Weights of a small mixture-of-experts language model, trained from scratch on English Wikipedia: 2 picks a token.
Below are experts of layer 3 (counted from 0) of a mixture-of-experts language model. Rows are named router (the router's row for the expert), down (a neuron's output weights, with its number) and show model dimensions 0-191. Each number is 128 + 32 x the weight over its row's rms, rounded and kept within 0 to 255. Numbers have three digits each.
After each expert's rows: a language model's description of what the expert responds to. This comes from a sample of Wikipedia text that the model never trained on.

# expert 13
router:150121077151104081141150131057061182169096107114074178131105180135147069180147130165104149125105097152126154100125106136142122134104100087090175129151064106122104159090171139180150121140157145164163107090120127088078122168148107121138171115116165154091130086115122139159120091139130151140163117128137150148166087090191168143123110093091083132124144211118139140168117136165107184187136102144106049127125140143173103074103131202132093163137159114148154163107176159133179043165164126160123142141110134131134114089101179124086113137189137160133131116115112032076144133153161147172
down0:078072140105206159152117088133123173149148138126095107142080179085146101096151105131126132129068131131149148173185133163087080100176097153095147128084078158112072037140177153102123108173104111173136129139048161147123075124165138143138140121108139098138087106178108129188156174135139106096171101129131144151099116155108178166120088080130147099148121150121137168110087133089071083143117114119129128131130124126127084140083125107107178111143134110154170138135076193137167158155125064096165095137119100101105130226088151201084142165083162135162104147108140131108153190148158119102
down1:114116123126122135154129155115133141116128117114137094156167100141091146144116092105067099077089151087097158148178104161134138137181112125121145211122083094122089132179088158099153130112110129148162087180093102179164067137152135107092162151102122173119146137075136121109131167097106162096143255166111118125106117152114058126132178114108092121108135090188133091153177136109123105110129149095212165139163144135138149142161116181148159141106078168130123117126207148123156115119085157116108090098116174183129140146170131156113142162123163049082138143222144114192176155130130101146
down2:131157110149139145103068127159088099104159128154146126067123107119128167140152041118075136175145081091089038145148110130114148120116112146122119139133081120186143142121119159152063162116089136094133084144108191113134147200127149078164104114142132115123151104176122158152130100210133130133158120147118136122148118145099096140186200092091132155189139169126126142109171143127158179131203101119158119085148095128117168159167135106167077136093119169168115164135124172166129116133129123138116161077114160131129147125156160107072109224171116116067067116122120180163167211172144129153
down3:107144132148141142200134115113125174150102087143162141062080095130144127101116151144139190115124154141095131150099180160176145171132120171142148143204106158133162197176156136114096055182183157142097137106129131084080150101143117100109056154053154134106152166139088107067164145132122073111081103129082078136115139069146154092128092163122161171159093126118182125129102168106141097136136108194081094098117158182138200121151144088103111156107108128102166100170103151093112100140136098115130168151115131141162120101153165093133136155117059106083174161105133134133059078086116094128
Description: En dashes in season years and scores (2006–07, 0–2), and sports or school words such as team, season, League, Cup, University.

# expert 0
router:183166102143156115186148156065131163113121104072112127132100192074093137205148160195092097133111071125143136154118180140139124160166110086092163066136096079117133133132134137173122101116069182189177105092106137105138104147124163146116152163103129139093148118142134082118128174125131165127175096119153150143170077105107141181113191096079141159148141173147073127105077108150103096160126167157150157103138129156168119093093115183153130166158150069137152189057144141143221104129106136124117173120093128159129153110096127166144062123157126127184104099110120113112139098177168095158
down2:138157091114143159115074066143077105151153095130130147124149083105101104128169110138105144148185125101121077157110142197063111108176140128164113146109165147173101150092136098108098136143130079124156149145140115159115158176124211139109175153149124106155092098142128165129084067083132106126101075168104106091099121083145172187111125125057140131127179168122088109106103115122152206120033089149127104116098171129095098111088193091125101132175103110100105103150145130123153138122173051144088135142154112121170134071121139147086128088069136155105116173146193066087103127129110185136
down3:119122132101120141135161165113138123102071105167163119167173131139081087161099184141167117160138182166156103110163048095105191141140100090163111077192126072096113147167177141130111100090116144128066147140094110149084132066135141093119171154147115151166142041146050075108103142129154147156131101141147179115117090105143103099110146127175117128155164122115098130138164165141125090119122190102113103168198133139159115161118099142093129141150061055178187146130122090143078149129124096117170121163116138175093146098103137141141128124150138147150078094167153204089152183167085122095
down4:198127093051093079143097137131136129100124132174136102101104173099099072113244190096154137108109128133127079130132119090082140119152100168079112059085102077191125181129087139153110122105139149106116130113132116113182124138118145123139137101132118108109240154120102137126067110112119106101133110132083128081136143132099097072152117113106108146097194157142118143129162125107157130162116090136064114155157166142123105119170048097163113127154134134176181097177141146114116117144108201118074096162115153167147141167102121112144047103160085107100170096116127158154117108102132172133
down5:078125090186097113126126103184064180108082099197161129127125111141135128136093152139128164147127113102083200138172092087105110162136108054122098108188124182198125123148128142090132125150195170095140118106175108128162042081112136161117110104158148118112112180157167116091128122119141124111171126104074097153098098177151113157107105080122112133055074170121167115131125133136113160146099136110163092131071117155142101143118094157160108096134163106086168187164075075077111206095090143149143154134150104123122163108121078104172154123111071130109144080162136206143128120130122111116
Description: Double line breaks ending paragraphs and wiki heading markers like ==, ===, plus list dashes opening infobox or taxobox lines.

# expert 30
router:092187088144199094135100120089085136127089126128111112138070161076124105173167112142164171147097122162188148124128127114032123114119053071074173128138064111130132126106185163169141145108095154184118092105148110099140107153080132095131145185117130164091160104094140146078063149168105174081143084149134157207177122102125126158121128070102088106131116168146078159137062159130108142175193142161151135100117108175131115103119138179143112115125136122188161170114133147144166088157112141133143124096073090165097115139066121151116087160164110118147132085110126106132133090122157112171
down2:120109138143074109136139163111124110091111126082165069139070134117177130091142136192173142123063154081092094113141191095116093116089112121090166167117151150129089143148172148111173169118148138114151104113133107202132204159096155155212145139139161100137161091125098102109084148177162130105133160110142108135094154119080095122109093196110101131116130162103171146149158106140107158146094074122164186073145080066084122056151164133072060176116151175134127137114159126061108139134134094121101141078139152111149123144158121105188147155180148074099160157138127167106083104145148105090
down3:136149114171157145083157152142162148135107072127157095144138209134149138120133153071107171145199115116117085140116122084161107127103111093080182064077126095079113099168160114131073089130068050139135190156120155105036108098159163109134074060152114101117102141154139128166136145155152188109141074142123132160145097134125141121078114153116135135145124119132154153179171092154126109075085072114085093158110140112166134143130078157118118113124127092156040164103118181117117160125097123091159110169176125184078138171107129133173115205132131145144132160133116106133194104158156127114
down4:112084116141171148145113132138189103139102131114167140150129161115176120098126170166101124127071137171124118164178105167152162175131080113150116171122172103117136120140132088111217076122143123125066110137126145114083148158204119184128145191088151152106095128102130148094131118135170139140183216111121115156171171143105076160131167096112163171143140118181125164098142148133167171167129122127157131099092145162157146153112199102119120107095096091077152156169143169121141051141078085132162135178172137121045111130117171138036144168159152099157101085128154091092122181105130139126
down5:107182131131129190132101138108126133151143195155135107105120058167129113126098170112128156158156185146113123114169087080149124178183131136121101104115118143160100157131125156131118191122029099140057128116170162102156077148136197149163137129150122122139119121165121135166100146130130192162123108145193057164180150116129115148063153142149062117122188121179160096204091121120089105088134080107119138092117143094067172125105131115194146116147118129121159115081128169093142156152132142048164118070161090116145081118125152155120118119132131161125120126130143188063152129134205148124
Description: Hyphens inside codes and compounds like COVID-19, I-587, IL-6R, and word-start prefixes such as non, re, trans, self, different.

# expert 27
router:150132074162170130167124161111083164097092211095059123119103125104069125144150197167136124147105060137121159152101155117114104186144090096142175061165085125178148148093170106175110158189164129165111158075104177114082072180143111147096127132098130075101131094113173110120146144138144105075112084158153103155193110077186170160125082120084107138135145179121086162117098122138107136135146143183153120142143109115152111118086107152119149134119139153180143103108147133137203124119088170156157158119117093157152126125098134164121087122180166146147072104102060071091152102125136139169
down1:110159112107096101131108079124133124134114144223131139154158070168148132159156130169162182054140150083103080132145169071124158101126187142117117102183131110141107139131122136111186108128095090119092156131152150179114144171130125165152148171131114164149150072105120113143131181063142142088135115123126056112087123155122045071145127171110186087186134137076152138154174142136113159230155156111102123158129152185090126054150089097110158136097083083122098142153159131106087083116083127055171155123141158102121140069115133156149177148116123140168114130093120127105099149108143152159
down2:105120130166156105130080150175114136121149127139094097166116086121104157141145186142131050071140111183166128130119188179090068139162140097099094154163155114119120098113124154138157126106152116166102135099031155157152095136108145131118141149163104155199082152109114131129129087038104084116047158166103131141094125104137148102136137104110077148143103150098099094115130190163122155135171114149095121143157099126138139146114148179125188194082093166165115081086132154094154148179081129119129113118148078168167085093105064109167136189124140097119065151215089155120111139129094125116
down3:090158159093134138086129173121103144193135113144150201071102155099133117167124078143135168107179115120114119149116126112150166130065095110144089191148073093084164127152069138096214121095118174064091162161132146134153150132153136121127128157090133095153144175151081138056107110109084125168096109081082107094162118102171113117090128096137183098141076095131151159122130159143074139137136160138196094139184093167101094165190109107114135066130134135126153165119179157193086104144168128067132148113127182098092185100160075135120149130092128105117094174120168129141141097102133155155
down4:106097117119094106154194146087077073135143144132151110140087120162082133177067181154160129113087147174119095142096109081094118144102082130150196121144027139143058106093200093091152148152166120117133133169188114133152165128093061122206121151155100167115108192106057135177115103125135138102087135158133130139111170172154085108127149107136148108104132127103137100115133127137173148094148127157083088099132127100078078152183148132125070102155171164097121164165071123130151091098141087107098140156097132102116098122110180120125142136176134145123116108091119143073107137170148053174
Description: Single letters following a space, as initials, as abbreviations, or as the first piece of a split word, such as R, H, W, g(irdle).

# expert 45
router:119148082152125076163111119109078170172089161134140102108125151139139100130180164145163137116116062169123168114102129147125144170125143119110195119178103104136143172104187128160137151147134158156143105093117110033108064188132087141143158128147204131105063127074175110134101119167173120102123087135126156184151089104159168173097138098096100153097161152116065195116093154171158022130132134184136108119119092125103122101086084162120126173111145104141143117092205121144135095148136168122151152108106141196134107075084166108113094108154124169146104102137129097125150149109128170184
down1:082113207129213156190158141170135088137139123130114106106138117175117126172101095153161169091094148114100072149111126138153136124097159101160118058125156140127182116168112094195099182147149116104143085119140147103158091130148071172148146114118145135098096116187174183181128129180087149095094108142135116167127152105084111145155105161118117092127106178166147116151161107104115158150138166117142068161141125108175092149143127179115113165058087149125137110179094096135169125131108130087180088074149189065177178137062130105147062143150111095130099091113137128154085076123089146094
down2:133148073102169114113111103111179107077142166127135146141135129137128106158112118135145079149137106184053156089106183118125135084112088157154127129126127202135101135108157206182127073207117065173137126101177086121056111120065098190103129119124102172108168118132100075134146144147136140120117102085144067165111105113160149109081104121122143140125121105150136138138158093126143140026102132130193167134070135163192127154159103173075111157190104091115183157135115104069170125135184166122110122161122143165142130140142082120161119088074106096102099111115084116089145117135128078148
down3:078191131123111123086135134128105132100145122123160144088169140161139140137127137160169101136098118097127061108160156112151199176124164133138136114103044075103094144121146058143148127094124073113141128118123163180125121097196127125111122108176162153163177127134080136157097127180134138196139087059130053156124160107174109119110162151083111162117160128087141084129104178198159120068148123065144094107134148176113092198141166113090116110134125085144109085119109152102150057142184089149126113131139165179163094125119120112112091169151168090137111147137128102092160082077199090154
down4:132193141135156166168135138080115164113125137113183147131057122120155126143140066120138157123134122139035118158090057108129161123159169124077114137064164107104103104095163112133141137081103096056112120090155197152121155138109103187145114168130148127115097166112107126124149087136099193066102123180142129142112119086140109152176164137120165143091106118120109185156089178128113144156140088095155159072080085117116206130100047135113172101089148141122103123080177194133130130082102150133139149096190134092077067163118114130117138108074112091138132124110157086152128182092162123121
Description: Capital letters or capital clusters with no leading space, inside acronyms, codes or word starts after brackets, such as PIN, (D)artmouth, KTY.

# expert 14
router:122118106152108127138116144107104130106128179115096163107128195093127128179159148128087143130118123188165108128102165076094070153120112090144150108168102105134116145079164112160115158137118145172141100090150093072045106168085134098107153149092178156066095065130132115116110161161129138115167077158108142147185118103155151170063086108093104149111094200154144159145114163158102162163135145139195132085120036132100130119094132142164173150163144151148163163095153136135147137141158164129130171134093088164137138088084158153085112078142126211154148087079100065116152080149180131186
down4:108137112133194152054152170135131140108173151076140119145162146140188092123116104172121074120111114099143000116123156094099120103160137094103093093100166186105143133152151134096132142120143140151126099131156119099060119119144168162105147140098099167074122167138118127112131179145173100077131110144159129125150094148228154141127110181159121065175140104155126152134134089089087157126181113140116099097142114146164089124125126104079177090095142104125126094109151111137113158144134124174116118124151148095177097182156175153110146118154142108164188130077070066170174092129192181171
down5:116102120157178132098139120101173160132111092150125148160096122084172182086134147119147121142101107136198115103143115108170113120134064178089158139101105143140135153147111136161093132146153129163111117152125149101162119067160179175122075122048101217066086144139132098150108127128149153076103101046186091129145138112127157119182124111150148090065117185110154123147105139090160156101090120149118144173134098154118088160127130084178084121155096109125154196087123138086092128119125119099118147127118138123140126157182163139117152131104146144209131084214182121100036123179122180166
down6:138140172128148141103080134117077118065122112164161104122152144078056116104148097185178122105131118173143121103111125164173077130089174120140108122130163106092135095102118063126144110162116133095137165110117066081113119126152136132079210206103099102154118149115143132195149114124098082126087164154099195136143108119079122082129105084126131110133150082111137099124147100143160144149147171092142103160113134122233077145114153112150124131122151108141132052155162181121125152119106124127093151089149065070066131077182169176202149150086116125151147160106056148153124143142127171108
down7:146104158120145159104126205129089215147115121146140158128125154148126098139182100166154093101170078162082130140129129139115075072126119143117123131104166151096110156080029194137108183110109106106130147190140121172173106095127142142151069198167102144161103087135156118074130149107163101133136111123065130073144187138133163055136091137169080151106138108103113129109111089151142122129126087099164104113120100121119132120173088061126091155122116138179128122098064115149130152117090163137150153108094121100132093185116076097133096145078187145120116110159145032094132179167110135162
Description: Possessive and object pronouns after prepositions or verbs, such as his, their, its, her, him, and 's, often before first, own.

# expert 61
router:148092087170122102177123117135134102137125139128083156133106200087152121156163132113129101185145121141165126150087128072122137152135106115126155067190050132158147146103134088195099141168118157147114131117179175089072134131077136086128109149056151082087105093154122127152146113136144089077158121087123118162148046120140155150151180111095107133091114139165086141158089143138082093175122174119158139046132116202071137141116084152141118099112120130150162131076130164113134129117120168159113112164055141144118121119100127101139094151165146159114068085064128092102120037169143162183
down0:141112125141102175106142110106140168108137154120082121152116149122104155097141098101112138124089070154089132084136083190096187130063207154121132094155095139097162148162157144161095125100160132138092127139099152180099180129055108169112099131089166110114147084134154106129150189171143133181172124123163136133145096190107138113140174086125113093140125123108163092143074164115122075067112214108181135095145117069178069128113173134129134105022132107138095146165099130102156119194087091109100088122121156141080124102111072052097141116131115142099116105128148117159148141173139070132
down1:168092109146115172091126115164105084176119131124133186126065165118136116142143056125140094118079134103173089083125169162128067174135156118120081095185127196103123109123128187123186172113134098148135120113124105099111141137127147149131132154093128136077151060128118107104073106129127091126121105220112127158140093066039074108117162067097095124139087124164116124047134147144144152144123167106111116152115125077121128142072140143127149126120104101149147216098149125208112087183111150149092171166170143114109109167129165096108125137077117175104107119146111117167156106061149109166
down2:132138158108137136113109181108161142091146154120102120090093136151140090096131122098135056114137117121148179128113094118137201095110141155124111079107131096105126147081140119119104095118156126152088114126164086142141155031161113139060029125100139110091123141108094115119143162124060126151090145178155162134044136123116112026153184174080155086145149120110138090134149093107130079122108156110162093152120094172133111138083162133078156112078168113160132133125138157141159114146131160088112095118183134114107130140178185096055197176163073184169137147122164105172122187130137124139
down3:200161098170118194134079135153086130126100087079115118072137123107110137131080151117194141129162127169136143093115127051150126115131139130169164202153087138110151164100113134140105152166146183167129106130099178152073205179137125173143095144169130177128123108080112157120079123156103110106131084093073199105084083158130155171109134147130103176119146138176115157157120092131125148036104142129207144167140199085127122128118138145162118167189108112090171100126088139120140063143151094120157167129101158151083143130161110127151181086105127098144095093113133086146138119089153102149
Description: Subject pronouns he, she, it, they starting clauses in narrative biography, and the verbs following them like was, were, had, been.

# expert 9
router:166113083126168093154125163078117164202097154097113137103139124095101133141121136181130142136028123138170173127115176090110113136118135104096181050171098134161136090092149106114152101087139166156164139086150113121083107115092105166121125216031178145091111122139155141111093158116175127111110077138099122147157084127164177156137171074063045130122127130192137133095129135114134128150152134142174115108137155142116133108117126182140108142166158107162128117043144124137177121140138170141151186106133096126124099133113150137100091092117131198147143059112121125119135093210173133140
down4:123152095123134068132199125135112161168135136195061102140138116158095135132086115119059117101152114157100123125064131170104157078186157095166089169153107134096134130189077184172153148092115129106136095159108178125123081114106178096101128143114107096071112146102134150128124143121122105069177139120152191081069133079099169130167132140098149095109122076097160079092054098097133139176074174124111111178156123115089101140076104111119099044147129138135117062108075153103178054138156172129112117089101068100112098130119118131126100134138098139148183145157130151107121162105143133136
down5:117145137113082145149166196102171176137144159088154128139089110104120141117165116102165169172121125134107130147115159114170145100151164139161136076116194131165125130123173070128080126130114157174108132138113139103121180196126133058136169099110140191084128107089123162104134132131200114181194128143193128128072136096088183080167129052162171135062143174096129138148144117109174161137126131101170170150170179150096160090206169120085108136121087140063119170196133144174161071109126150149150108182108106137092144134156136132109105136071161139125111146097126102160161122143114169159
down6:082109123133158103132163121133145137114184102133169122229161175069143165153161151134096093072129151144155163146133133183125139081088192105140129128108144120107015131148123169125113096135088122108099109189135121168083126118084171100133081151128151065055123117193124108176131123136107124142124091165119135132172181151127083154091117110124144167225090166077162135136080091120130116149147125173137169110136097156147099142157192125180138123153078106122160154146129074114120191157092118090146096159130180128159174155142167137142107111120163088152130172102107133128089134138187100134
down7:126125125172146180134169154160084099099087120144089109155136140111140105097116044107130077118087126110104084103098174154138113117106100082175152121060134062129106143159090167145106074090082187151111105092174206098128196136140138164069123161124116104113099109138176098181133149074129132121140104112130087175182153108108190084045122098110087102132149089083150122155080090157096138127172173102098195133214119114120154180103145071113089147151115105124144117106111128137127136132118155078138134168121133136191152143123120128093132177115101128114148131098192086138140071126096143136
Description: The words the, The, this, these and its, usually after of, in, to or at a sentence start, opening a noun phrase.

# expert 31
router:162123088174159114183138128094117135126129128135070156124123185088159171131129122115198106127112112157141144131126170119127097158122098115116148063142107133150144101099159115156157186168122129151180110113134173082101120118122118115112116173103174078100126120122133126124097134148130176121181124174167179148139126106176149201119137070067112172135135149132077174111119106227156128153086142166209143104123093208143089098100157171116182122094130082133123147090116138158144041112109138144188146150117165159087146139094148138140073076142152182132124118039092106095121090143176112170
down0:090102121106124120052137147121119091133189115131123132123172182115110133147128169147107097121103184156108123123113163059119106177152109161101098137177137118177150148078079091183079181046112122103067109118085148102115114166204138148125120100167127125087100162119114120137166147118122172130155110086105129144112152072113176071184125086174103144124095129113140127132144180158071132189189144082196116128124137159150207156122080080146178146169129128153152096115096119039128174159139171155129118091164111148118071145162090140103156124160145151136140123120115152131116130182080164157
down1:121170056146053062159089127103120113149110113137213133142129157067214124127190061155134093139100110178153129100180152145122113106138104123102142094117097107103039119122152149102130105158116136133160141125102066091132078194153185146122193139149130118106150139129101134145115108129167136108132161169163130150171134106130143078158085114041155125125163132131122140177109141141139164121094146139084119125105131109115076148098131106157131108047157149199152139176097152171165133104053128085146128109149089156139104137076131105096125112134090123173088159093151129086135121074189150138
down2:166169112143169134154113127044174122092113125096179115066088164123131136085168120156152102129130109115097148161115089116144114206119157105103149111158107099163104135088155094182183117134112120167057157116134097115086082098136150127144143108102079102125094135150122123134085095133171184057158066132119135083200099071114146138114147134119049088133146161093099164118112133120091131062088182161112111148138128120139086115054122123121170221129127180163121166146145141141156126099104066101119159139137140123161056148101095133181129139094116149125167088105111178106119158142132191154
down3:097166116133164142143115107164202122123159165089141120103132151138123144134071148124137175111138129148128187164167135121185140139168073098157134122135068148095118178077107138043181131115131165169075167096110115084138152138126082134138191184143089173159122093164121142143147134087101132153117119162074091132076073100126198120097115065117119134160151155128170096180106123118064100166086116083117130101084140096134155124127129060153137147169164122172138107147172137124108128127212144030164116140159127089106118144142167151133125124162065135136090061103136147097118125183147092159
Description: Periods ending sentences, including before paragraph breaks and after quotes or parentheses, plus sentence-linking but and However.

# expert 58
router:129157086189165130169165122098107164139115132095112130131091153083107116183163143151093116135149086155141143113049161111151161146189132088145160119157097076101119111095127079157091100175111087155156097123184145089069134164137125112140131167133163100113168118117162098115103121169125135134179103115071114150158091132163111145091139090049074131086116134167115139143133120180162131149165153183129156102090123129156138094087158135136173128137180092148147150116199161139143111136107123143175153136087118140131045053079132159104124149159143162169169071101090093126178123173205198174
down4:162137116108163112098112107157133157151107148165167145147110200161167133065071182122084123136071154131091147095147035175168089111075066109111132112164159149092139109059104153132111117114132117072117150092115159127108128125155101086109198138117149085068124145148097113186092078116165137145125173168087134171119112107199092115110095200184119140149114093117152098097122144183118157145164160117155080143130181139153150129121113130139159153125161178060117156118156129136084181079066097151101124172140122109096163129189147152155147142139146169086105178113093108138131136109075151147
down5:167130173132183148098177147114156169137167114050109135124091139188178190091109137145166094131144132126099088095181109160105065124125134147133137138114148106167231064122137100145108084128071111123169138060094100108145129119092132163134155136147100169065154118144098174106080115126112130160097121193103162143150115128168112165103085206091121170145182097125098102108156116142104130161151139087147132099146151137144113176102137080095117082092114150148126123150141138125085180107127164157115103073102127127192139152151158159142120155149154058147165119065152109194154180085178125142
down6:145164175157146149114143145096130128111074174066148126172090084182117113173185157212095134152147128108116066164107175092098075178068082142146150167157195102174161114092175121123122123152086063125133166118117130063111131114137173162108151139095115164132106128125104132098154105074108189081114087195138143116086119150125115145193090120132181138094141127115113138158131181141114133106130106150139130131121156140091105194175125127103136167142189144133127139070103122132103130124091172133194107112081173136073143147143111122173129085080105183133153172165144109149198154083148149114
down7:125166145094095145124118108197155133110145126108167184153100117073120125146097102166105120129121178052166120141148151134154164131103141109123083196170141121134132157077103108112136099136114184122177134119130094116160146082183132157140157150085100204217163132120102075145106105139109202120118121067136129071104102113138132119084092116125102187145069084148192156124100149147141099135122094160152073118085113103120132174124141157126156092066164108117189173136076166125124162138100148154120123138160143076096145133116112116157103126196136120222129140133199130048152162101119130101
Description: Word-final noun endings, mostly plural or abstract suffixes like ations, ings, ity, ions, ers, as in velocities, heights, playwrights.

# expert 48
router:157119103168189144126138142126130127141144143107085145097116140084171149154158118117119132140106106142146113124114171083106107170111039103126176132136113064169118082091148145149117165092158160161125113127115157082114095162114126092081161147114104146109094086060147119097102115102113127106131097117136106152157149118109107147110186102080086175058152128128084192106132128254169134168082122162132099087138112155109155096079090135134156128113155086148222143106182125172142099156114169192123148134059111126096115110093147148140109126192157129153142110083082078090153062161148146179
down1:137114135181098150117160102072105159106111084076184159128139133167107163134075148056132162135055115088109131086136097147218094085159181138175149121116170140109137129104119139127169103127131106129117139101168124195113092138163160136152128112114047142118145096089091108105179123182078197095105136174114151144144063038101163157144083101092041092125182158075165086162140119137112160166163123141146077120157121101100112113120122134142111138135110093137113165104131161126126127093092137135105078177073126125106148164064122088116126122100124133127152055107072126146149147103147111113
down2:163141154129124159151143177134174123125111202156065135113124092074153079075137151171107113116113072113137130110091145138162126149096137160171152102163147166055161073095136113153077102118124110141137140116109119137114082134131125157110094121151107173156158187084098123178177138139083140085152134126079155099113084093122176124120104109109153193133153153091096179158163127075115110101097143123121115120171159085104160122153063170125117100191110199091159104138134133235125143092148107180130092178164157087084135087149070115153129109145076134181178110109140142086099085105168159164
down3:139189108141111133144108135100103123167124181190135126149150130179105131178127116121134125043079136109115073123102136089150148149128100144158130085131137108106117090148095094175134125115182099122175097118116140125099132133138080122151196149126085177136138135092091147120106078211098158128110128109121061177086063107163110081094114138142120192170096126152137160152110107137115095142154133152190132119224109107129129155111094198150127121162153062127079031140108146175147105076150122055130098150154069170187148096115100120131146162125158144147129141133090137078132101105097167080
down4:118072114086093127127093045110124089156148104183101120096158144094156120099140186133099097066118147146143113065113122156154140132151079153124162087133123178146124114166125142107103133156111125171140133089107129121101094161127069110119108067138126130121078121092170147152201103228135143087109119162171145058171167109161180119153110093122128119116108124159123116106133082175088092174121204147150128136104166104094127087177152143159114126135159122108112120074150144157138123127054124184129034133122207106121129139191125141103161114165087102063090163139137142149120103070102150148
Description: Mid- or end-word pieces like er, ers, es, is, ist, z, in surnames, job titles and rare words: Block-er, Seder-er, turntabl-ism.

# expert 15
router:106163080130140121164126125078131163118092158107141186119110156122145156124129129154137089112090147184134124164102124125065127172096111087136147109132125124097118096096142130204108111124090141166123091159138177076091123115154099137132140139081162113064104120067165109170131117145182126124103117104118120161158113130180129139052100089078084130127112157129101126102099154114100120148102145151143093111110158201079120077060081171107103111121150118158176172110136116094199060130112114141147124147021119160082135104110151135123105097214133202117124075116089127127223122150185156123
down0:127087142158108198148148113108177103073077149122135102120137115118088120089068169100143196122157186122130099161172120111097172120120134112177114172101148125114123132077106105092189080137141084191044150192165114183094126121158144117081091077142182127157143116156135136099127165128146131168163122097169122096085140075113151097126111114108144090105159076145169115130164126154140110109125127120146117090116077069101173093144174070117110067045098115132096165163111135099091056147129141144063080111166151110142096143107069111191129123143112110137145109067139174131130142117112158107
down1:115154118128092171096103130110158165174085138108146147118149159137079091105095150115147121108126123168092119087166144152085121137137151088148149128136124186107101124104050121126116081131176136153164146118144104100108169141167095178078123160123077182151113126064102115151174140177061102103083135121095163078159117146162097079123105140147130063120215132069107135185159070130106173133092142106112128137143060116070073108087093164173080164153106163142127165143106173120139132099140162135129054118107153133129075123090109153139129127153083185154149063096096111174123077057102160123
down2:097128152183170102135092152172116125147152115106120121148130108159097113112137125137158119130128119067129057171120130153155160159117055150110126125078139110118088126133148133155123135144094113124143087118138078189157165097144161079141044162147192127078124121157178208091132134138088139083192156078078074123134181173141103096134154143090186127115103154152162108123118083157137061071141149159096150123115173145127097176064122093130153093184076144103114133139150118090182093083094083082122127086132151143160144138143117166124180111082168121100145174106103195155074147098112151174
down3:115106142097090123092104172102137177130129137079120125191081089039124098082141095097136099114102140144120094089107125156165127149081087147137110114156094119140097119150195143126081107159097122111148055121130122127161111159089149145116111161121119120123105087149186141092132120122130128100174105202066090094125174105126060195095168125164125091138138118159169118140135114097143084140111104176094083130130193116203137136127094126088184119123137077108060085138107098040147179132106128085084129173053101140140103182130147127095109144099096118186126124147067144081135097142149101097
Description: Commas and comma-joined punctuation like ")," or '",', both in prose clauses and between place, state or name parts in tables.

# expert 55
router:132105095160126117129156138095112204145099123144089164118152197139070096168154192147164147195090147195155134076094145102130078180129144097138141126130110107144191093115151073125078124120083121154156141126135127109112109167125061105128183171090154144122101115079187140175119150123160165118138126146152168131146067113154153172090125101098067141080151151187120149154104158188080101157110127140153134100119148120117111098092079208146120133086161127167134139106168128155122125109150191210157127180115108174116138097092133142167102047172179128119096106100125106112152115144164114168
down0:124125162090103141102087084126141123141140073138177067166126131093143111117136135161121114106111132110141164104103081066158153184132082113106128129141101102159185164150172118176130168108050165174131113188124177126162100110165159121140092186148065138093097117089118111141109139121179095099175088126120104121094124171177124116123171184146128125109101107160139180135057173155133130110077082133106090158088162133007097115140150113139167158143099125084106088151140115097146173116117096122177094147135148128144174111112147148085196111128152121166121085047109159151123159104196096136
down1:140099124132124119105133152185090127163087167175087121164169133108124064143093098087109129108095122091121186117079137152129085101076161111139139080100088149224096119143149115117107112103090137133149136121111090103121092119058132147135156126190191092109102155140132152166164153157130078139137107167182068112114109156105129133173112112131117068124087142110122109122102145135138154159157141070083156162143162083070153110178191165175114112139183128092099063144120124126162137154132093171140099062193116126128100120116136126125068151104088183203089121124192100149155151175128056129
down2:182141155094104162122144128152172147107104132132152141100150095078187152078116137157147186152104090153109131167131140147141097153116140124143092164144130096147165125110139131121068123120165157112168081064164082161113126157089165100182112153139168074138165130146123038163116148126157093165104165179093117118074141135095129089089079163161116166116187102143150130158140170092175120085114107149154075173104138117100102098186153172066059171149124105103119144159129145162067096163106185115104087124129172109169145120126125203157184149104093088133102106176054120117120112147085179126
down3:204115125166133163175145143121168132093180096113104145130096135108178213195102106132129091129196154153162179139183094129136075142168185105131144123062057159140123091116179157149109132084146140126138169076104021168119159202114138111085135147152161141132070150139129137116164163119135133134099124161134137158131131117119108182146136129085094111108123130203196097116125082085139110108133123110175145101136141159132163055112089134130163112095075156147124141120184160157092169109070151099114152092062143083141128148120150144093178167108144144130107128150083131137154142117143105106
Description: Names of countries, US states, regions and nationalities, such as United, New, York, Ohio, American, African.

# expert 29
router:098167070119110102149147140055128149152082176125109146137092114143124116129144144137151114141100094190150186190076150145125094182164063106150109105167104068062138131117123126150123145172157207153237155121212155097080118122109119152116156161064140101142145083139148087082155130133125132125190082108133172167156123055165189170072140115080121160110121146170093130131138151154099143197124083141119117067114086106118107094140151166116118117122147155150141135096138118153126099137124166117171111122104118166129118079086133118124124137196119153147148103090125097087127067157167135128
down0:159184111133091148127146151111140076141153070112115105128108119189152121144111098187158137056088119078151112121156104211110135137069168097081158132155081140148158166130158137169136113195165151130152136082114107186110112146079095110124118125149139176133141061131133141100140157077085129082089139177158162113127108175117158142133144085064118122092084138150190119124104182158090156108169157166067173105131109112129096096153139072087155075123125105189112154132159150104146130113189161165125138150102112193176122093090059125145124168156140133124110078167104187122078094144128132092
down1:156124103158157073155121139152059141122166101124162119134111144144094160082150098098159189118159167164117134148145136089167167140141153069131168176090179103161141099125139098087110185146082065087095128136158137130163177134132115133113121087124135103188108096224114106096153111123140138129155113122169106123155081138078138080150151139104172152062109078129097169157164101122043116166102141058174105162134114148109098096131150092126155122079113133122045122108108136088112131088180120115131138117071128124094119123162122126097191161099143120127107141126155079128016088143112188131
down2:115167125156108082145107074125097182140114084120099121123121152116148085111188131171195114128170113116127104163088100087170112124141126117116132174146081182125093151165093091122145120114079118151131138117094101145136149117133147098130130107050143043138093135113155114112139133083151208171130129174140111137113101180167075109164171156092125116145131109139110121119126129162165074167094067163133142130129121165157177189093062139133087175140106135200154178129120096077157112091175186158131166152184121135116147063106162144137120101161125205150107109155212140154156125096095126198
down3:146087142219143203129111139125164127140114083141166128110194132113131141129079137205112111189168131152154152171117121128162166159091156094126140170082114128124113159103144135140078119153118109099085178125144166105162094164119174112108137109157068114136163168111085114147058121070084158151080123171126141091131176106054129114132098097074113082133076126134160146139096135103124155136116077139101116090145178145118193255137101128125159124129124133183107107096095076168152165166118134131141119104141150159138178142131126223190088146118108126122095110170100114141125139121136138135
Description: Conjunctions joining names, phrases or clauses, mostly and, also or, &, but, while, as in Smyslov and Flohr.